config.yaml
n_layer: 13
d_model: 384
n_experts: 16
experts_per_token: 4
d_expert: 192
d_shared_expert: 0
activation: "tanh_gelu"
moe_layers: [2, 3, 4, 5, 6, 7, 8, 9, 10, 11, 12]
router_score: "sigmoid"
normalize_top_k: true
routed_scale: 1.0
balance_loss: 0.000415
balance_bias: true
init_std_router: 0.0199
lr_router: 0.000436
vocab_size: 16384
norm: "rmsnorm"
norm_eps: 1e-05
tie_embeddings: false
optimizer: "muon_variant"
lr: 0.0104
beta1: 0.95
batch_tokens: [65536, 131072]
seq_len: 1024
train_tokens: 351500000
steps: 4372
dataset: "wikipedia_en"
Below are experts of layer 10 (counted from 0) of a mixture-of-experts language model. Rows are named router (the router's row for the expert), down (a neuron's output weights, with its number) and show model dimensions 64-127. Each number is 500 + 50 x the weight over its row's rms, rounded and kept within 0 to 999. Numbers have three digits each.
Before each expert's rows: "comes before" lists some tokens at least twice as common just after its tokens as in all text; "raises" lists some tokens whose logits its average output raises strongly, later layers aside. This comes from a sample of Wikipedia text that the model never trained on. Tokens count by the router's weight.

# expert 5
comes before: " of", " and", ".", " in", ",", "s,"
raises: " and", ".", ",", " to", "s", " of"
router:483534398533514494506512527485461538512540538516569453478533546595479503487536568526422520430466533533504421591454579495506444579563472505630479537544359427480482569499384524448558534452550449
down4:605481479584481523488587487437519447545475450553608425528412594522466463428436538508506486559417525608504439546550496524474425524451496458549475532577588474497473494527558540565501560466491553
down5:497473542546459548568597580412552421505561528508545517507472521438590456420413452542536461533583500469428549450496620535447565518429485511464532532572522363507470559606478535519435530474472616
down6:468516601590556491525445452522450531516424532477550490468497527447541479444471651512412467431536503500477482472560601482493394522485501464477549516524517550510450477557508460452524518550471551
down7:518403538469522491552541535472537441576520548524411481479503516447514528411390526512505543476366534373515501465435440504638429566512427494532442457495587501486454430502547515475503508502537515
down8:414587552523439511543526421424524491473466437486412576505432536481556517476376502581493472550555507443386525492420542445561409438423565498539535510463523519487504528502541385463396555571577541
down9:554401496439442512413483506519500540526408535546480416388477532391428577473398434445529570519510556528512521549451453556554441534517578485547517470555485435613485519528455473482525511546395438
down10:527453547534505587557491508455471486480488485556483443438512535502482534517494465580513489517529476483458550607530575527462516563485515535505443608494421515420532484435496530450469464539451527
down11:521565536516486440505542451438465480521547523553487434592529450470469468501431437465527532505537533491436487439472512502443456426506547451443436484520479431507587494545539490506360538454577545
down12:568570565424503469501421489475482540418474561428507485557511506518456455439534428492462527473505413508490517526496556413531427462459527429466473485446528384486518533549556451523587487545531522
down13:499463442497485510487544521448480502548555490421507469591508537497446504504465517434514410532462468481519601436509497484470429514438723468491437526568570487471537513425491472513578414471456555
down14:406491513522414479393536486533569512435580500485467373513538480485370491473544479573599482464542525513531468507504410566478525501399623546549478416548437482492525446448424563467478460567450428
down15:365492454488462430496493434464505489472533567512514505497597463477594546425534406571535525525534492520522456554458463529525528545524575405514516554608487419534538533521484524484449547486528479
down16:531640407514458458451461391499472518541495464570484498491455510532470527547470397469492491501414488501511509527526545533545529525510464509482565397464472512552472465450489514495533617515398392
down17:522563449473549511469617449488506524556524465522518510531508545488539616492446432511492598526654482533476561541433504458444512429477523542467511505341459478465548511471446494546475586493458542
down18:567473459534521477420522544523475473527441497548454478494523626444586425536421488518485532559572513530593563524536527518495536578541498442488525464612521523563445486488554547463490492538507557
down19:416404517560515433542491532480469511527489498566525411519566499464512459482425452505466533440532459475406566398521512564501507500433510470374591430543516497566521498486539511531432412473451491
down20:550488522470587504500459617512468435535394461566427488489465538484508495533512486500551489509471588515571482487454472516441569539563575480460527600597430619432502411485577509414468441579441516
down21:467606488473529495497418525460466471477420559502519514527533421491530460525540561450557379613542494462422464438432497417518498478450628465546479542555462366461442414613492443511472422454498581
down22:574445539475541566600509478509496489567493561446505548446545482449539555540533470509429496475438450467511467423532580554443519652569537540449423449525514509530436502498512460425531496468455464
down23:488548538571505412526550503401477515434483492500496488487469531469576485479498556552444559562538555419513492410517496516552448534548585450516573513482489481568561427560453503471403494500534528
down24:465508460433562544540529491479518436507532554495623506527541539468421416454400399453422438472558473474480528522579513546408493511522484484525458535503461517622484536513478486588542504517471509
down25:553515555449451574572498467450559530455438534484527473535457518520441600489379551440434515529568427547499485486428461477420497542490478559485467512476522388483474531434520453467539520507471419
down26:485476407547486571484498561519491494599565475553490413496508482517469437487507519534528416431416502544541510485495480499467550410632395525481532319497520521495479483494495499479455576535459502
down27:576486504520469474563440562556491587507470439526567465500418580514555554512613449520507501563547505527504510450476559487507453485429546538554403523450476459449492490552486443494498429487498534
down28:489462455422603484441487499468437470518498379538491529567511506567509454476574419526503548576555554534420557535585511473555533491614642475511539582514484616559527563380572546461488405493570410
down29:438546433517410524407458473575455479554516382553515460466423440543434441590550425447584615464464515492555549502448484512486506529497537576541498450481480539472534493524530540511566445460466582
down30:567549446510508478504576593614498436519484458505520556393498436493515542504521520360543499482601566599425486472549454527602607487476460510528424526492495521432486515459500552494534542487532502
down31:557550415453549489452382583577593520470534393405577498486486466492500449481490520483526495495486510575518499482502524500537524523561543486547496377465488507493511532540479600470529529535514414
down32:417511490502496442377477492429458460506475557472546478594493515539500502553521420491616480501545483490523470416521537504496594443497476532408577488556508549440595493508520561555500490525456419
down33:538533466519400561500579498509532489518534491485511505521543572440515535461424537537489401437456543414477487435476490492523512467578507570491577564510424509482405494575571479539446492636529536
down34:489471511456508561488546534501535576543415582447510460560504479514407538563481430490500515541622444539546522512538601508532501422422556530419546505508438581518458429508580482506483452445512482
down35:471474513489519518438506516491482502513489519461442546490587512462532443535549427512465538526587502475470579474539477542591467477399497536513486468533500515460522585429447548467504536454476444
down36:543492475483538553491528516392583490475502448523487520571463447472417510487426504564571428514419561409488432501472522557447513471480548521502506435511479470451505480610428530568446504499520579
down37:539560444467444458515497453540547480488511430485523530553548483506507532555509467474582453492500528486447514431427522538518521533509618514501507485442445483464535512555462539498449477455398576
down38:457497514484541584439494444479478483496469479469529376500469507537486488410465471472441499502483510585504428522567394474479486515424589430518543471437420451613570389469450453517562529511487513
down39:464448484505483508420422480570491509421545604485514360569548573482474466487442544476545400555569535433411451487533485490493557488531584532472544343490445456517467562498444450417439482447509474
down40:448452455507479523503491502458498482491537508543396505452477551503439548546518547421447517442572574474440447486601564456511494468356346490499401546474486448446410542565523443518539471547576569
down41:593469481517471546501484595406520506429430482488450590497482519381567459507395479568514501453494469506422551497520411601500568571502413461561488555494551511428524438416496538482506373493472526
down42:470539381514517545449433441409477494573566436462456453463498408472471633602570495485574489512450474534501573569491516495510576473523606506475484499478573602465556556360385535492523473445474452
down43:480592565371554431465477432561487559451532458510474548636512475397467480561460539430574491482511528556570435359503497530482553494447622457476486551510529540485497406527513427516437478488496539
down44:481525546444499481534475534392435519569478538540499524495529515482443499455520502438569476493388613560484550550477492572511493548469486488548499470474439514451453489481505457618479448481459452
down45:491534445395456516626481470469467404376544491512502506551478540512479484532504433455476540560535494523481425487507542498506415496515616514514577577558388599428436445514524456522478379483493509
down46:475531553594546448483552530465489402398518569448501531469457508545530473474468559502427526565564378485450476523500537515412439468585716490531469494419566534558466468531506444540408584496560542
down47:539506541473448548452471571470503629503579492495477625394473487422504523568468534517479507520474450510511455484532485480507556478504530515466535454579470568414518504480561546514488395603494469
down48:568446491539545506615451523408427544396454522478531472568585549486584533436508560574568483504494477588529476384491487574549487495486414506457505520579442465517586634573528488490428544521507528
down49:432561514474411544539539491415564463466486504497476467448517553514507548487450465485617546534411551438477550471479450475543538482392535543616561537526447465593586473427554449537469486480486456
down50:498460486524473522504568493463462489472511542450482508448458517485452501374514501487556454515434536502550484575610522472493425542486619491481477403591512537519502445451503472460467529408532375
down51:484489541430483476526499540420408415533635501459501472494601537461517523520419520491414520519448531486577502471584574410612597485528535434587549529448489477473516520409488528388481590605565511
down52:592417526507451480462507497463496509523505508524504474563503482481455446453493397446605513446499480507463525475510563451475550559471586480533481408553521459512535463532466485497413511521524555
down53:510452441480462577507522457432540532520446477504474509595434432601552401501539449381484393528521556560484471565417538500488456466602445564523614509387526480492513445458555573539541527414499483
down54:443441473474509546375494542582426517542537506463540406493430532504485453510539419481502543529468467589508471469610523490473489559606537450591493467383404567573497557549561532465539588540530483
down55:495585482586459414534483431494537490518429515539573518533428494465452545515496553583474468441552499554443428511471459515431510449557677545468498554529463523574432552542380533504616487591490494
down56:476477409549464434578421572579523532490464402535497542474496515497533451576483446407487560519468473546549516543533456526586540486572507547510556491537442635558538472561463474432568420496486479
down57:498435471502552473458502500480471393465504400515495595527552532472525467490503441495552436470486446458578498512563563522504422595477491466520483568507558527503465473503517495552502406547488465
down58:490523516546536435425484463579479476517553468542536539425474483512468412515484546521548482507517498609534519523573483515537464524413484509471550576455566455514463513453405518582495582471530483
down59:503501482550546517402470493510527538545453446504519575493600531516516571521455513556608531615602468410448510558567547563481384503446546505424487506436474454535507381544537497477463556420455607
down60:470555489425459533521461452476480480469422502525509529510477510530535490475459539529477394416473447464508552432486483528503523495428565471544571512561536398437483558558515517544500530615564596
down61:479538518567506503524499479480472538464558543473497512525506549569521557494444608453526518526403537503376455468511551512590396460574551572471559448454433401478517438530424480455551479591529433
down62:530448484491500444561499614589539544443523455540560504443521603502474499448447502498442575373524530458557442447400562508481398520474526450471525434425427488566444565515519413392558486619575444
down63:443526536480504447545519519521474400515500535638487573447554471487539444457463446479496461499529459459546469516478544467549532534475514441489502483499543501492497520468596475469502520557436529
down64:409532551454498464477474645422448516432460570536460535555540527467533472553472544487434488556519484529540489454543589469458464459494469569561525572423450407443528482480494525540517434496405505
down65:503586528371553494494498515451481509490467553519533484592478468474509517597447542510441473380534536492442453507524535455565468513536648438489538601532564495502511447389464526474516561563482517
down66:512346490467476442488531376538484475521578561341520505553439504474517486636445430492501471475464539546495462549465524464479574536511561431434576451437508517505469508486511535517539414566480482
down67:561460525505564504500552461529503503502489466535507515540511530552534525524658575482412536463470541403576484516474541523564533439553577536490532397481538498517492528528559451539541520415491465
down68:522542554440562482457499507531525536491372538553564556569501460543560450394571475539560534441498545456464427494482590397498539568530534483521477550486498514484542539535466452433545597454484553

# expert 12
comes before: "\n", "-", " ", "|", " 0", " 1"
raises: "\n", "-", "s"
router:488436517440455457563533474503494534515520405428466556524521485525451524397618604546427497450497489492532450551487467450431443519572432404562491487495471467539495574494464591485537507469496498
down4:509511525582542446513581436437546551621361455529475503499533509460527480583476507527528453508585461426455548512493466532528468442395557526559522501520543471472564463459442583476474461493474527
down5:535446526435525492536542525559518463504477471547591423457503478504529536428520593517592464483503400603495500517562510473558447569460408559546606508465418504493577447494500507481563496624429555
down6:596505494447417479551447516548437483458489497463625432445494515561456425472548486531511605450498409497510584475460486416546466531578446473461554532552521501575568521543545447501622535418448614
down7:520504483547489429394509489561507452481456460481500478513468558526543485553525432474531509491522419529482515503595461590575421536559544556385513496521478593447501437496476474463434519514432590
down8:519559525521548477438510607524477473559440543534485479439469570498534496529464539506413539466449449570458365493473438416508529446518547441395454485408545571522537494468436432470561445547612528
down9:540453445590593532471498540517423521521491471464493504545463504538525467589529511512584550444477428478465428488605492457462533456488497567447404667421512493458532463517525545562463452480487424
down10:625438509436582511448473560435445543478503510450470496547532543468499544526505450511539477577525521499429476509551514473534444535528449449521476495422537468513548533383465554492507447423505509
down11:452515527410486473502499536495444384535439438421445462474563494425483476593451505492508522453386482471659586473512466498513569478529617493539518452519409555495511512534479599403339563602489540
down12:545563430508511485492474506449555480455442511561457477541433558482555455413550493464499440574407545540547592506431456484521496518497496573545453377473459546465525495476497372492544517582502483
down13:579531555565509507432461407514585502405588522483576469456462434508450500539480521467470565489458457416516418486536440403516574467494568539507519504484473446463439487568490550412508576483489462
down14:510477480404441460431461507432494463518599514509455416504555549533468529502531537463527427529446540465528494529485589499484488488530451502484430504490498492475527439579591504480549457521561535
down15:534490512540397490447461460485501515446491441404563379492440535501488476471539591544531444531505465473545568464509468531552467563425479534449461495570513564517575461526465426560507507544472538
down16:458591569636519451512514468596490474561453488438455481485469457512622547484510589380569494454452505469480490362574503442587521543441636545531585486487584495546458471554549514462440502503483497
down17:409441483560454466512548540474514451536444501552450493507519377557455482483487560549496466445481528498554517466490566518573543450541453497477502494548562550529495516499556518460491416468440508
down18:455452519489474514424494429585522551551512486493470435551517525508463422633464481471543402434473465459486596461494540492529599486500544443446419437558463504448486602649508501529483588618497525
down19:504525495495570576420516500506507510499493536368527571435583631471490523512497500538524477437541360509459497554345549415585497437502595573485444517526510488514634531594534506497505552552488506
down20:519482467568538547521430528464473543597450456560467449523489494464523436545464502451478511491517489533559587428538496429511483586578558572505543647421530625570573553466435458578400509522544400
down21:482513487552517481494447516459509482501416576559468446488499562531506537504538464471550505415603520507498515553467546467503439482496548507488527442482455509371507517465599517553445512450568545
down22:453475617477519446484468549487565523518536440550464474560389510484604509517539481467439545446600574443498507480488477530601580487562525475460551448527528399462494440507486477530504395494551499
down23:562516478529510475465491568465511562480430546581540521464477500572398473541531442523500577536554443514546552501387547481454437482424487426438496535543487454521492493509403482445510502501647456
down24:513502477524553447444448514410472537483503426528507574561556488552486523506500475448584468533450442450511565452612484478521543543489571526484418582517428577430655527443530546587557502579487559
down25:370562519497501483508482441553467485488488453478522476529522566539515609485518474515459515519465486494517572498443464641546518542506582498623558544552560529513494494467636477510546517527481493
down26:473493411485434532566460563486547493571569477556490436532446461448559480433550620545432463487472414494522491457422551421476519531548481529555444474476519565487477552546608428475505443530499574
down27:469560491467468610513520483505513476514525513493462476478444523376446506543398541550522535452551474502612498411426537507447547380536386472502436571469478522563470475494507474451431459543535506
down28:476462539518475534492512511543452479395407455492549551516524588481554500561451486406453452531467433395489452522485463523466543529613301518520423494428510471439450548534514441493540422488512400
down29:480495487517516554507586458512515470521494472538515497520456542579538528496481507506482467367474536450537545472469497499474605563427721516507463476496487563405548526529503585482556507583497565
down30:529395488527475533520454545577511588494479588438513397517387511627456511444502527454545565560440558499493491455436538498487381571562599450449582430483507505506624467459438441477536416542462447
down31:550490444474437442542455528415541494573501497479460492607575516516425526489500514562443439555561499486498430538532451440463571516470533526406524464577444592483498462590499510589579530539453441
down32:553475495566517558546486592498570563492440462494447583422444528454479497530485477482481502420498519573465482528465535466492459475604481460591515470478531462487421540558488413586448445491520476
down33:586511556498538500467584517504504484418481454502516605542384501479548555446503445525584502496470489501449507475413618525465566488533571435456460582477488561414564510489449485472558520492511455
down34:454489503454520399515487496566373537484525504527423434486529563421537504596540569578513564489635457480475446517457577537571467492416774481493525453534469465472511554466528600561515467599506479
down35:425510473472490540577554569475550420472493452467493405498469581507381467475594531569488392603478548456455517453577612546485449576428435533464602494485530581439565536550500476545428537503476415
down36:625461437548507599410554421450503478542515598533476493526450476521481556538496475451465500462514549499523522445500541545477518445495574518530470515460555463515441517458486434491554444410506441
down37:464480527515438461364361495481455548485529508543537533535504397517497381489568547569440505540468549539501570496537361539581501429315760486489462448504540466489492494415522526364509519470492511
down38:433437529488476495467504497416505548518477453531547577444527457590483505426463523525600489495560577444553583582490302507641489479529691520556495508467459542515523564478492457495407453479515546
down39:500473508528434508494466508526503498418495433455487390462433485529537455478459532468474578575496496536586610514452564572593488504448509546446407466469489364467530546456464437581534445472448436
down40:587493470511575425508553514585490542400516517524529586510460507430554547468604436584526479471567416440530543500438544494427433476430491470493513525627508521457503428460432410558434490527453501
down41:519515511407498530595533530499520533422505441528459522559530417481558468567436494527587495534526517503640467661487541588458422487536512505459596524438536482522442473513423370537490459433595465
down42:447532558501602565484510475468547564535418554571534470526510561455513440423459542474495536418511532518530540565434490507488508482466468552551469446448402525495598592456497476460544411546400535
down43:449577527428475382448550502452526488388485549437575531443551553518566464575554466603477461588522432542526466487519522465488457415502647434479547512459531549520502496452449436400479474535557494
down44:568536521473530457571391484557455509445494476568502490501496486525523529450489515450550502388507645469584509517557540551515555510586537565480486491542495478506468450504476474475538529438527509
down45:438553554500523483604520510507512517441461506552574505460499402474491574446424482412535464507471489539475461444458416546662568502534683496435534512491544491531499546380467553460503559499491521
down46:406471451526570575423453583554461503571514548543521573485485554565514479436450478447505487394549569375479470455447520566509470514540557443487578486465575509537440441499404527503467472558465496
down47:568566577436404510523496477571543570448510546490517536467538375449486454523491516529449485450534516574523528446555619546447458530449641541489466478542473395549472521514585527551497464510578527
down48:561523516457469558460528593506434454604492470469538502531531590501491518537536501520471447495492539551467517555462561480557500540434551517424517486487399563524564546499438425550583456525507426
down49:477581471462564488443583518427453534555522445533570608489454611555527496518521510399537570535429523501411411429448401475579517512533561474542485434585502498475496488416389510535478572502569517
down50:447606463458478476544469498467557536536555458451477456562544597442449547448467537507598434417518531569511574490443479528401511570508516562511474632457455490472533533496526478473498521469449516
down51:479436564576498461383446568424602416552463464480450457462539524577513452521456501468500503563444493473463482514604552505459559489567403521532457520506530460542547559448515489528495456508511587
down52:520464498462525473602458448490543488525510607516525526498527527498504510477442504567477486585550478512492478464552484504548532546595445493526456486533538511409488433549563480558453527502552481
down53:574507509499574448498577484420416500467502463570424510427476492545484535454503500575443496549480519476532512593488487542574407447543548459567515621463612518534494528534458447494471516496433422
down54:606504545518583522464530523463552478468450537563523459495477504477588569461518497495521506547476491532488392488489548501534492478409491498403525477429472498670547453544449536490426486548571432
down55:506474459437477473600435380485427455559412468447414478559426471494499568496408511421502537530476528486633463434493494576519438471567612526499440444507585567436437474473500473461529498467419481
down56:457570411552471430426472463425457460582434432510416533579521477472460553567442540478491494511597499560490501515586408533473500483510664485504529506592436530515502453519467490428398534517346556
down57:545529453434621458431413517558467487586499433481485491478551514562537528531505495414599536628412447575474515497550521510540462491453475491443545380404486452399492498444487580457542526438505460
down58:529465491509438524480470453461516511538501490455572469469500452497447579449599493494476543497517426522436502545447524463629544545502615449479472470467479479478460534477547391498503415529641477
down59:495543485523479488489467514592453524424466468514453493523616395451458574415480490440505451556536457422442565435449522502504488484526516489515435513475459505487542526445613477527538500517522447
down60:557501501458526527585497595428495534521497577481502490450533530518527561584422551529436613482447461386433519555506479581495478529477651470487587503472474540429574549400409479467566437496495517
down61:412467388512488528468513513489578565480428458528436534551446424475454564497455531522510428552437514538482618533560462520450487529423372565512496580554409448516439514527482343535509393527490525
down62:504553513482469530482407430591579487503484547440433456480565458493599555477510572526480526498548497499526552562512574566488495603515555503565569456549526488514559515516507481490465493536540556
down63:538587476414432567503534470475577506525537511565524446494501479546420552571520497496496597543595428467515558584507534622477487518400500432488551547465440520535524435532416542508489504495516539
down64:485518540558493428502537463464496418512479545413454484574581462450444464491540467451504460484508503551464503535529529595493461498589346511380535479525491510561498474496444489430482511391405455
down65:516495520466513454425501518506454520477518591564453496408573418450516529497560499487434554512510572528550461568490472482470465489495538468563596491491415447411481522496459550525453529543430458
down66:441462490492489465491494542456594437416495477504499511453546558502514463543347478526437540622562595515549510551529402476599589592498586421640412533335508526465614508510484574515503494486470530
down67:444488438473479392546493558506499493520516565456485558426433485591497469503527528529542453473476456489512521487467545541407468580404538511442568494516491468535540460395450528511546608612492558
down68:484461514431509512507485507555352448609541555478519486549540483456499573605569587590448543490408582514546549484576515521554557502464424417503553489489449528472474428486418595546415502530541503

# expert 9
comes before: " |", " 0", "|", " 1", " 2", " 3"
raises: "\n", ",", "."
router:453516550525436471521459475488544483509482458514450495525558526564593504498469501535531479461481596516455383446495392486484502412500470486516470543451528388475494464501397474371512583539464503
down4:565546531530491492387457480516618474494574477483449580590530506498433486348529472557564506479514600536548423563536448579483531557524579489540503516497496503522535514460498473480538465551553507
down5:488476443476456536395488552437530425456447518417474487540584558562480467528510461533502466491466474468526447489556532534612475491460349503489546548487500512578513616527481512523404574414417517
down6:455545531530466476519475539464533509459497470447531505513507524427522464507532529500491461515442399437456446538519485486526479518376566481415441575545463508540461544455502435446496470561561473
down7:410560480554541472540515534501495551540409608489492466407518442366507590556523522422569559507503553614487496508567518475387530530569551469560500539489492434569488510501486480526496551574488446
down8:406398446550554538462519460460496522458486530513515588478553480565470507490454499481453533445486436426520508396444488549552466468504546524509458435455532478488443501464478544521420439554530506
down9:572530461595522460466471467394512487456480374486477538432478501472500483554462468454383429465509563544500492438562508503519453519449392535488504459468521545587445524478461414517487425549541610
down10:458499557626467584462564406483556492461468546504532375472503540505502469465400473500562469447458514503373430497476505429497467515471531481514495516542422397485471478506496511463536486542459487
down11:500505553599499557482557511468588485472568564492478500452565426464516524481577502587439472488437538531466497510476430537394549478515486504473451458494494527440449435469543446490424610533518535
down12:427519552463441467545689549511579460416513409546608516555493469539475559496524552478440523450499498462453478422517508540515455498535619496429520552462409519577502456489539463463525474567509574
down13:568464408496487516403418528546503500594490489469512487573488522491497531450520462526467559429525532524517530436400556579573503502543477579499574465526578530471550438458459547421482506460511480
down14:571522395524505504478449509615419483576503522505498544418524528566488425529666499435446570522484482528620467611516540440577593364523614484549490573506564480465502484431499473530471417465458436
down15:488460525471441537484557476568569493419512484500514460469448605554546473541599466533521552595472543484467517452459565491518469526536461557522500531436520423466495469498516494429467411556642497
down16:464559484537517534442394446476483444420517396505466524442528532498474480512493470540489452489418461590645482507542528491565449517565584487397472500504487465516494452413440574422470566578458504
down17:523509537535538530503522485528440472521470569574495557582515554435462549574529469495531428434469522551524566476536587521505438456508461467499555411414525513489541476464566418541418496448581591
down18:419500447520571480586492504491514414612463540504527449530563473568342454568638513445525447480404466521563546473450478527560520591488555496474544465476526470549516469523491510537442468448522466
down19:511543544557435538570491525509457557420544501558467467480494374486514583565524521426615476539453553485453516518488467617475541509596468550504396493479505556438469556436500493530472461509520436
down20:515505579454492506453557450462434573453539509550597530452452393549466473458502506381512509449504483484508529380521488462445500479390460465552562528462468525599474525440544467470545485528429490
down21:563508509545456531527539428563529510475511521479443600535581571570467532417519445516551511528465491556513392539448499595492404526498617503493494456583496370444482544554447463481553494547404462
down22:525512486401485442423500573521511468516389467550385426498460491485537525585549446520522525534360614444437539590498463469519487436562423517524451547507539532443427489489430509599409490507462556
down23:548560518502600465511531496500440512495486503585525582581490460422567560507509506421522462565477425529474486430574526559491603474556311435445477499481424443536483538586563538578537519541582426
down24:499491460469510490548513438511462484456519475532518546508540456490465441409589443549485500563680520460458479540543478523448552434449686488462508535570458444464505528386578546455488472533503515
down25:457514544455475416464530540479451497491585537497484483532523543513574516498494489541440543485527564593517471475528620498611558468524395619488564526469482525547460557528395496558430454529592519
down26:470541452437397553508496566642525526503468553472452529575469572501552475396450450501495423439492523434471549506573546449480417533476509497402410526529459457480505467567483491498462479551485584
down27:477499491589520379431492490468471448542543473478491534536434558425479590501489494489514498516467516389550514571519522432611453631378621488463551483620520570511540505458475510543534552480553532
down28:542419411533487419461469592591510579522572464584540566523539512561608494453530538532577478424496475475545524474542563487379577537528483491524564494499587533485581494557453536547633557552559477
down29:491494465605534551521470499383474542441461436507562474552461544562503455497586414540379401524472513392416475517407504399555483488477454365466494521471541572550477513488438554495438446523492449
down30:491472551439465542438472551537477531556364539515525462556520478525588543474532494509510403532517423527559471563420556523560537486506606502523432432440484553454467466499487564494543513460574478
down31:556455496381512510516460487461475427588501482468447498467495411514548476420350508466492497477447534440511434445543508562488595518416601444479506615523515453579485443476448476573540486569441514
down32:542533458483534565512504624564517457533481518361484501487516424588455522500541529543564488476509552407512493487525526504523501517528539420550574498509469569478380500554460583471520515464543502
down33:437558468508488570532504433479461508455547464395465474443453473510553478484487513495521443477494580483504418506483467482543596545520569573589503539484474509432519540516411477451531609503487544
down34:567469552467542610510517541539470476517557506485468495443582570490484448546503589462560495483599463464497459455503492370509511521466424476485494531483422443570535508526503443498403493478519523
down35:362591479600508416452384421473480506577469488569517589531491484443486482517397591585478488613519539445565466460541379545497483497496575563612584534495516515484441489534460439546496487481441490
down36:559496519477547465499510483483519506571422441512461488559495497511545483463483498510515587474549472462506407482571473416447567531503346500530514534460350515538518497490566514377584548466531465
down37:542565472606476531468576538518508466548432511450422493539524500479630519505440529475470508411394444471489555430460577513565592534438578519477531587490513523474459488533504409519439509513568442
down38:564469486527374460516424630467532581518600480505411583400578505509499538504551510549501568473459524547406491501455473517579400510505479455554468525466464474397387422570535525526541423518518523
down39:540537508451539479458635510542460450536524470433525463510480567554537520533479535480575457470461525395459422529482519440426443551511569518500515591536497495479538521496474553494475473468571502
down40:467498504513575496494488540512525509502556467444477455549547482498538409392535520478556504469519530407493556528439474482543559496497550532522499537535504490498567547460517504490512392458508438
down41:543533490520500568516507522526589598527543503516524478485479472566491441501442539415416511529445504468535504479497422465487519499569422463451486522498523444477402566479554442481498476516565563
down42:439498518411552511479442553401552545506453476464449508486497549513483431561486518403491502460452531517501473534374453499538386491440577574507477463527519525541520528573451523525483469436500548
down43:496492509523520457475613569571517469506490547585475541550544472511505492485514523514536560382466605519576577455547593525515427433521502582440503490555512530503530546536416483444448482558469473
down44:475595467374574522565433442530510446536469511502541415470566565537493505617425613409490522526562537517462503485469500527576515430475492514554441454466407509524487547541473452448384436429545553
down45:507509445459475511582463524587517497481424490482553560436468548537400428385477495476535467511475493500455505497546519456412501581512481447436494595515499473527422548494606423564466514551530413
down46:562519459421509464555466551511464523515450548511519483471518509389502546571585502476524542479447482474511481502471480506490534518398556540592463414463471577477584550469516439520412556462520471
down47:468621539607577456510369480502443546445487561466409485478439456450423491463526483589419597520475441409492404577545469397499393465486490447418557467537511578453461531449474424534445520478517478
down48:469401517500611434446457443515431496496530536445507468433497497535585507451486503576455447516556480483467608483479667416481491507484447524535425553599471521465511436476495507395535598530425515
down49:513510474539533544507455512441417535529521437641588507398485500464386507475486518441473462517424520445553537442455496531499501547531518485491489513564504492540486460539461472453553397492452466
down50:535538497504588505477517490459534489569524552507497564506507505359546479490467530468507472582527488518419524546518497544492459623425494457503582473576495491513616465491470524598550499491444330
down51:481491533495483516492563479482609419438422473418527546537541563541513568483491439458537541483554528538469533437471606470485429637487570429452511423549519459423608484529624479523520486495491507
down52:401482474488522505547537469484530500496552504531453520489507462427450501492528548558483475563548521437420495434534486464500467494511426596474490459472531496516507444407498480510488513479438448
down53:492455423491512541438577479535520413488505537394476448517541540539466435493400518485564456538513425429576529465496519464481498524419557558483494454541528457540536459520506525522565389586509443
down54:599504489590542455440430500524472490469485513586581487517487445378515572493506569555422472513444433528523527590444513502410449409553614476443453478467470587522415490550516469576463495539514574
down55:564542623478496458532551447470496500535425572519575525521429455472475427493519542536444469549361526531553528461491471470502425540389520544462580573517531521550488492478544643655529460504552465
down56:510536543562540537431523480451456472392453436568542452444395557529346568561438528380555449561545470620503436481446573556598492546486569490579466497452448450545481501479464571486565457470476400
down57:472486450484509503416486480405417499450542478510544494518500554492459544497518600485458565518590483480498469463431550513572457465490492504585582539592577586560527513556457574432498455536526573
down58:466520449434443466551556476396571565530474517409410614534452497516426484401509545533395519497477421492509471474514486476512544417491578529532516581487522557501572497452492388532485525462458397
down59:583552531446484549476596526409579457598534463451481504446525458447479561510499511541533536418571430513504427533439418529490512505523578536583495463555477452412502440480510398438419514413547467
down60:555551469518481485540500537470515498523492529399550403536478516525514457566591437499479565355433455393558500563423500497498528461573553505433485469524500485496531439504604494598514440511554524
down61:428471497558568457496618540496492513514388433502538438515435569564509483448497500512521531581578490542512509513494486504464594543489491505453545592517474480451400381568517541498476508459516520
down62:469467520500518444460402531561401526473556558461457522500474570503589594694498501545572522507555530428587366527581568485573513474556486558481528432477582467455547476473490474545508569510507504
down63:448597560488528445596489502530452440564383530482532492455543542532593380561510439486528489572555620494479464585508526451476451450492495525447468506506499445442518599479501534523446472515477523
down64:442490450487585491490429408529423557528460560401512502550494528517538431572519509559588426503514465510547538459549522528557507494498483513461534441489436561575538583486425418504444553402496452
down65:531524528551529439528501517570505475502512532511535487597534520547481520465519559529513569467551490404478593531486516399513507544560552448510493409562467537586502588480511464512421558561457466
down66:525505479498513535577532479477520486559455634481532552545464543536442514515417503457424538622395490577547541423504522504489450556535523552503499519512502567512498521534558458569599568390542464
down67:573503494552519578536484570511451449445509543461523468511430549506473424444554477510609537546591498586551429520621326458549494463415636514485481528490470541543567494514465475422573503446477449
down68:492428411481569581500442433514532489594541476435520531494503502587495448540523525525437570562541547488596458482627532466550535506480591487565521572523453569464442457537554497444554457459506529